{
  "d_expert": 48,
  "activation": "gelu",
  "router_score": "sigmoid",
  "balance_loss": 0.00229,
  "router_bias": true,
  "vocab_size": 4096,
  "qk_norm": false,
  "init": "trunc",
  "init_std_qkv": 0.0187,
  "init_std_down": 0.00366,
  "lr_mult_down": 2.0,
  "final_lr_fraction": 0.02,
  "batch_tokens": [32768, 65536, 98304],
  "seq_len": 512
}
Below are experts of layer 4 (counted from 0) of a mixture-of-experts language model. Rows are named up (a neuron's input weights, with its number), down (a neuron's output weights, with its number) and show model dimensions 64-127. Each number is 128 + 24 x the weight over its row's rms, rounded and kept within 0 to 255.
Before each expert's rows: a language model's description of what the expert responds to. This comes from a sample of Wikipedia text that the model never trained on.

# expert 30
Description: Byte fragments of Thai, Telugu, Malayalam, Greek, Cyrillic, Chinese script, plus Latin word-final pieces like ing, ow, ong, ound.
up11 [128 115 123  62 102 135  81 149 119 136 137 101 141 140 135 114  96 148 117 127 125 101 147 129 101 140 127 120 151 147 126 114 129 110  95 125 160 101 152 138 137 112 123 145 137  74 147 155 158  82  83 127 125 126 115 159 169 171 143 192 161 105 135 125]
down11 [144 144 150 118 134 164 170 148 135  93 119 144 101 150 109 158 128  93 132 141 128 135 132 123 160 115 141 109 120 131 130  93 122 161 124 165 138 129 177 133 154 123 144 125 105 175 136 134 160 173 142  88 116 135 108 144 169 146 187 143 122 102 152 125]
up12 [129 144  70 140 173 118 158 166 170 125 123 159 106 109 152  86 110  83 118 131 124 153 122 163 120 174 131  82 120 147 129 114 133 140 105 155 162 134 165 101 124 128  70 151 153 123 126 144 133 144 113 143 144 130 146 134 134 109 143 138 124 115 145 126]
down12 [124  87 201 102  96 142 131 127 103 144 108 124  79 149 123 131 115  95 152 160 119 117 153 129 183 136 117 136  76 118 141 121 115 163 110 130  74 122 129 118 142  98 136 118 136 135 130 133 133 137  93 115 105 154 163 132 146 100 148  55 106 130 142 119]

# expert 37
Description: Function words opening sentences or clauses, such as In, On, After, However, Since, and connectives like and, of, which.
up0 [157  97 204 134 150 100 109 151 138 104  95 122 123 149 179 129 154 118 105 107  70  87 131 134 100 151 122 118 133 147  89  95 119 109 101 121 147 159 137 119 147  99 101 136 131 126 138 126 145 111 119 113 102 129 145 133  53 117 103  89 120  94 150 116]
down0 [163 134  69 151 129 159 104 106 173 120 141 103 114 153  98 116 131 113  96  84  90 102 118 157 167 100 138 113 156 136 180  98 106 101  95 118 120  97 130 135 115 135  86 133 129 107 157 106 115 147 137 129 140 143 166 124 187 146 125 133 142 103 161 118]
up1 [136  68 142 141 124 128 100 114 130 162 155 110 136 107 129 152 135 121 110 119 136  85 142 123 123 125 143 119 132 126 161 112 133  76 134 121  84 163 132 110 146 107 143 108 133 131 114 114 120 152 108 144 123  90  88 126  96 137  94 127 112  68 164 140]
down1 [ 97 118  97 120 134 129 118 101 127 189 157 117 143 111 103 117 149 170 138 116  96 108 178  99 134 166 163 120 114 150  81 157  95 138 125 135 164 134 115 124 123 200  98 126 125 109 132 104  84 150 168 112 100 112 160 136 116 110 140 114 175 130 109 109]

# expert 1
Description: Word-final pieces, especially ordinal endings like th, nd, st, rd after numbers, plus %, en dashes in scores, and name endings like est.
up0 [152 154 118 150 151  97 160 127 148 131 128 173 151 132  89  77 128 132  98 176 138 174  83 126 108 174 165 107 108 105  83 150 145 172 143 120 141 132 112 168 164 136 133 153 136 176 127 130 133 100 128 143  93 106 164 110 102 110 108 142  92 115 132 137]
down0 [126 141 144  83 145  78 100 152 134 134 200 150 141 124  85 144 134 160 136 138 124 135 106 138  68 141 118 113  97 129 127 125 116 120 123 105 132 102 126 127 122 163 138 123 113 120 129 143 154 144 153 159 130 118 134 138 110 118 113 176 137 130 170 109]
up1 [133 134 115 146  99 112 160 119 137 173 133 104 157 156 156 189 116  96  89 124 181 134 119 105 173 115 124  98  99 112  67 129 130 167 125 160 120 164  50  74 115 134 124 133 150 148 103 122 115 143  75 137 111 102 139 145 107 105 128 115 106  89 145 155]
down1 [112 121 121 125 133 162 127 101 136 106 127 163 118 140  94 155 116 148  88 149 131 113 105 130 151 104 148 115  90 148 136 128 134 121 136 119 115 148  91 157 164 128  84 156 119 113 122 163 179  95 152 158 164 116 107 113 127 135 111 133  92 100 137 167]

# expert 23
Description: Year and number prefixes like 197, 201, 187, heading equals signs, line breaks, commas, and raw byte pieces of Thai script.
up0 [136 105 104 106 135 110 152 154 141 150 126  87 145 137 135 102 139 109 114 140 121 120  94 102 115  87  80 128 152 149 156 140 153 162 165 115 104 118 120 102 121 112 120 138 130 102 137 118 137  91 133 141 144 115 158 100 125 172 117 147  59 145  95 128]
down0 [132 144 116 102 148 111 128  93 137 101 136 138 116 178 132 136 123 135 149 129 145 124 161 142 173 124 132 134 104 111 129 108 111 106 122 144  76 124 146 110 161 147 126 115 120 106 140  93 118 153 108 124 169 160 144 128 135 139 123 122 119 101 145 173]
up1 [147 150 124  95 132 122 117 157  94  77  85 166 162 140 109 119 135  94 125 148 118 172 121 101 115  92 142 117 137  95 118 119 117 123 149 173 122 107 162  93 120 146 102  81 140 128 121 153 117 125 111 132  94  90 113 143 149 145 125 113 121 153 134 162]
down1 [115 109 105 144 106 120 153 133 159 121 170 165 147 146 122 157 121 140 120 184 142 112 104 153 160 112 103 140 115 109 144 115  95 157 148 106  81 154  95 180 105 151 134 132  97  97 142 127 131 152 119 140 132 111 145 171 117 176  76 136 135 121  78 122]

# expert 4
Description: Adjective-forming word endings like -ial, -ical, -ual, -ary, plus determiner-following words such as first, new, other, and zero digits.
up11 [124 156 147 112 126 111  90 149  97 105 130 163 125 131 142 132 108 135 103 167 100 118  91 127 191 176 101 117 110 122 123 121 140 107 138 109 111 123 140 146 136 140 100 139 106 111 160 141 141 100 130 115 132 133 102 135 120  95  80  93 119 117 132 123]
down11 [102  82 126 121 115 138 148 158 136 129 132 122 133 141 148 145 135 151 102 133 117 127 146 121  82 150  98 120 157  96 142 130 130 158 123 110 143 124 136 176 103 160 178 121 132 126 120  84 125 134 164 136 109 145 151 118 106 139 119 119 112 179 149 104]
up12 [ 92 148 147 133  89  90 147 168 142 130 126  87 122  89 129 145 152  97 124 127  95 161 153 116 150 143 147 132 102 110 115 138 150 125 119 171 151 119 122 103 151 110 113 162 135 122 133 103 152 141 140 157 170 101 157 124  83 149  66 140 135 101 142 144]
down12 [139 126 108 132 123 128 106 134 142 102  89 125 133 147 162  82 131 123 156 130 143  99 154 128  83 109 144 150 153 160  95 165 118 103 126 173 115 141 146 143  81 156 126 105 163 117 117 127 129 136 129 143 132 134 139 111  90 101 148 161 102 158  86 103]

# expert 56
Description: Endings of place and personal names like -burg, -shire, County, coordinate marks °N, plus mid-word Cyrillic and Thai characters.
up15 [105 163 124 103  85 163 145 110 106  97 127 178 154 103 109 153  95  96 118 143 114 129  91 104 135 151 119  52 117 133 125 151 118  85 121 132 123 137 124 119 167 149 124 144 127 102  88  98 121 109 128  97 111  74 134 137 129 111 140 144 122  90 149 146]
down15 [128  98  90  76 176 128 123 101  94  87 167 103 116 119  93 142 108 106 168 126 162 124 141 170  68 134 113 134 140 123 155 117 141 132 113 132 117 102  75 153 138 144 136 104 142 113  88 135 101 132 101 157 179  89 158 132 132 130 140 115 107 120 155  98]
up16 [167 157 120 108  98 150  73 156 130 119 120 135 121 120 142  99 119  56 146 139 157 123 132 114 115  98 162 123  95 153 139 156  93 135 122 171 115 165 151 135 142 152 104 150 106 150 145 153 119 140 186 120 135 151 129 117 104 127 146 141 154  96 105 167]
down16 [ 93 133 134  98 113 126  81 141 159 117 112 117 110 150 127 105 142  51 108 130 133 122 130 109 122 126 107 135 115  69 129 170 112  98 156 112 133 152  76 120 111 164 148 152 137 133 130 113 182 129 105 137 112 125 141 159 123 130 135 108 146 143  74 130]

# expert 61
Description: Prepositions and verbs in species and nature descriptions, like is, of, grow, water, red, plant, as in it grows as branched.
up0 [118 120 178 167 119 131 128 115 128 167 111 132 130 135 126 156 126 118 151 105 123 138 115 146 137  73 102 123  95 126 173 170 105 117 179  98 120 130 139 108 166 119 119  93 128 156 142  84  65 169 124 187 172 119 141 129 122 110  93 142  93 104 127 152]
down0 [113  95 171 104 148 118 141 124 122 115 141  96 136 128 118 128 131 102 124 103 132 121 161 137 181 115 110 118  73 134 146 145  78  96 105 130 131 104 107 143  88 180 167 140 103 155 112 133 112 128 114  98 110 117 163 145 142 144 160 105 174 116 140 126]
up1 [140 171 123 114 122 107 109 143 142 130  96 116 137 160 120 108 146 113 123 107 150 137 111 141  72 173 160 156 157 116 140 133 151 131 127  84 120 163 135 104 130 138  93 113 157 117 149 135 130 114 118 107  89 115 118 141 163 159 108 106  53 125 149 166]
down1 [103 140 138 134 149 137 145 108 154  96 100 126 132 158 104 137 147 115 136 126 135 115 127 171 196  92 135 135 106 154  84 134 116 133 164 155 130  86 133 119 150 115 128 135 134 133 149  90 147 108 142 121 121 137 108 115 113 153 113 148  66 146 154 135]

# expert 2
Description: Inner pieces and suffixes of Latinate words, usually after a prefix piece, such as inter-view, reg-ional, dep-artment, fem-inist.
up0 [ 98 143 114 141 122 147 152 134 148 117 178 146 125 141 159 101 143 105 118 111 118  88 105 177 111 104 107 144 147 121 127 124 128 121 163 146 116 114 128 100 121 136  87 132 125 145 167 138  97 126 112  90  64 164 120 159 105 146 114 134 127 119  89 137]
down0 [121 123  96 143 115 112 160 110 131 115 119 110 128 148 105 117 142 133 154 105 125 137 132 110 153  87 169  96 138 133  82 136 160 135 159  98  86 112  95 148 120 130  87 161 107 176 150 134 105 163 168 135 146  81 185 126 148 161  96 137 136  95 157 104]
up1 [159 115 103 123 119 149 139  75 168 161 127 154 103  88 132 123 133 153 119 119  81 151 100 128 119 145 133 130 135  88  97 145 113 129 107 140 133 147 162 123 140 100 101 141 119 104 137 131  93 116 115 107 121 123 129 147  97 114 141 107 135 122 144 132]
down1 [153 108 109 109 115 105  79 136 120 110 168 138 131 133 143 109 124 126  83 126 108 189 128 113 116 154 111 100 133 191  98 110 135 127 127 177 137  95 144 113 142 131 125 135 134 140 114 110 122  95 129 116 108 167 110 180 102 167 121 121 145 153 128 141]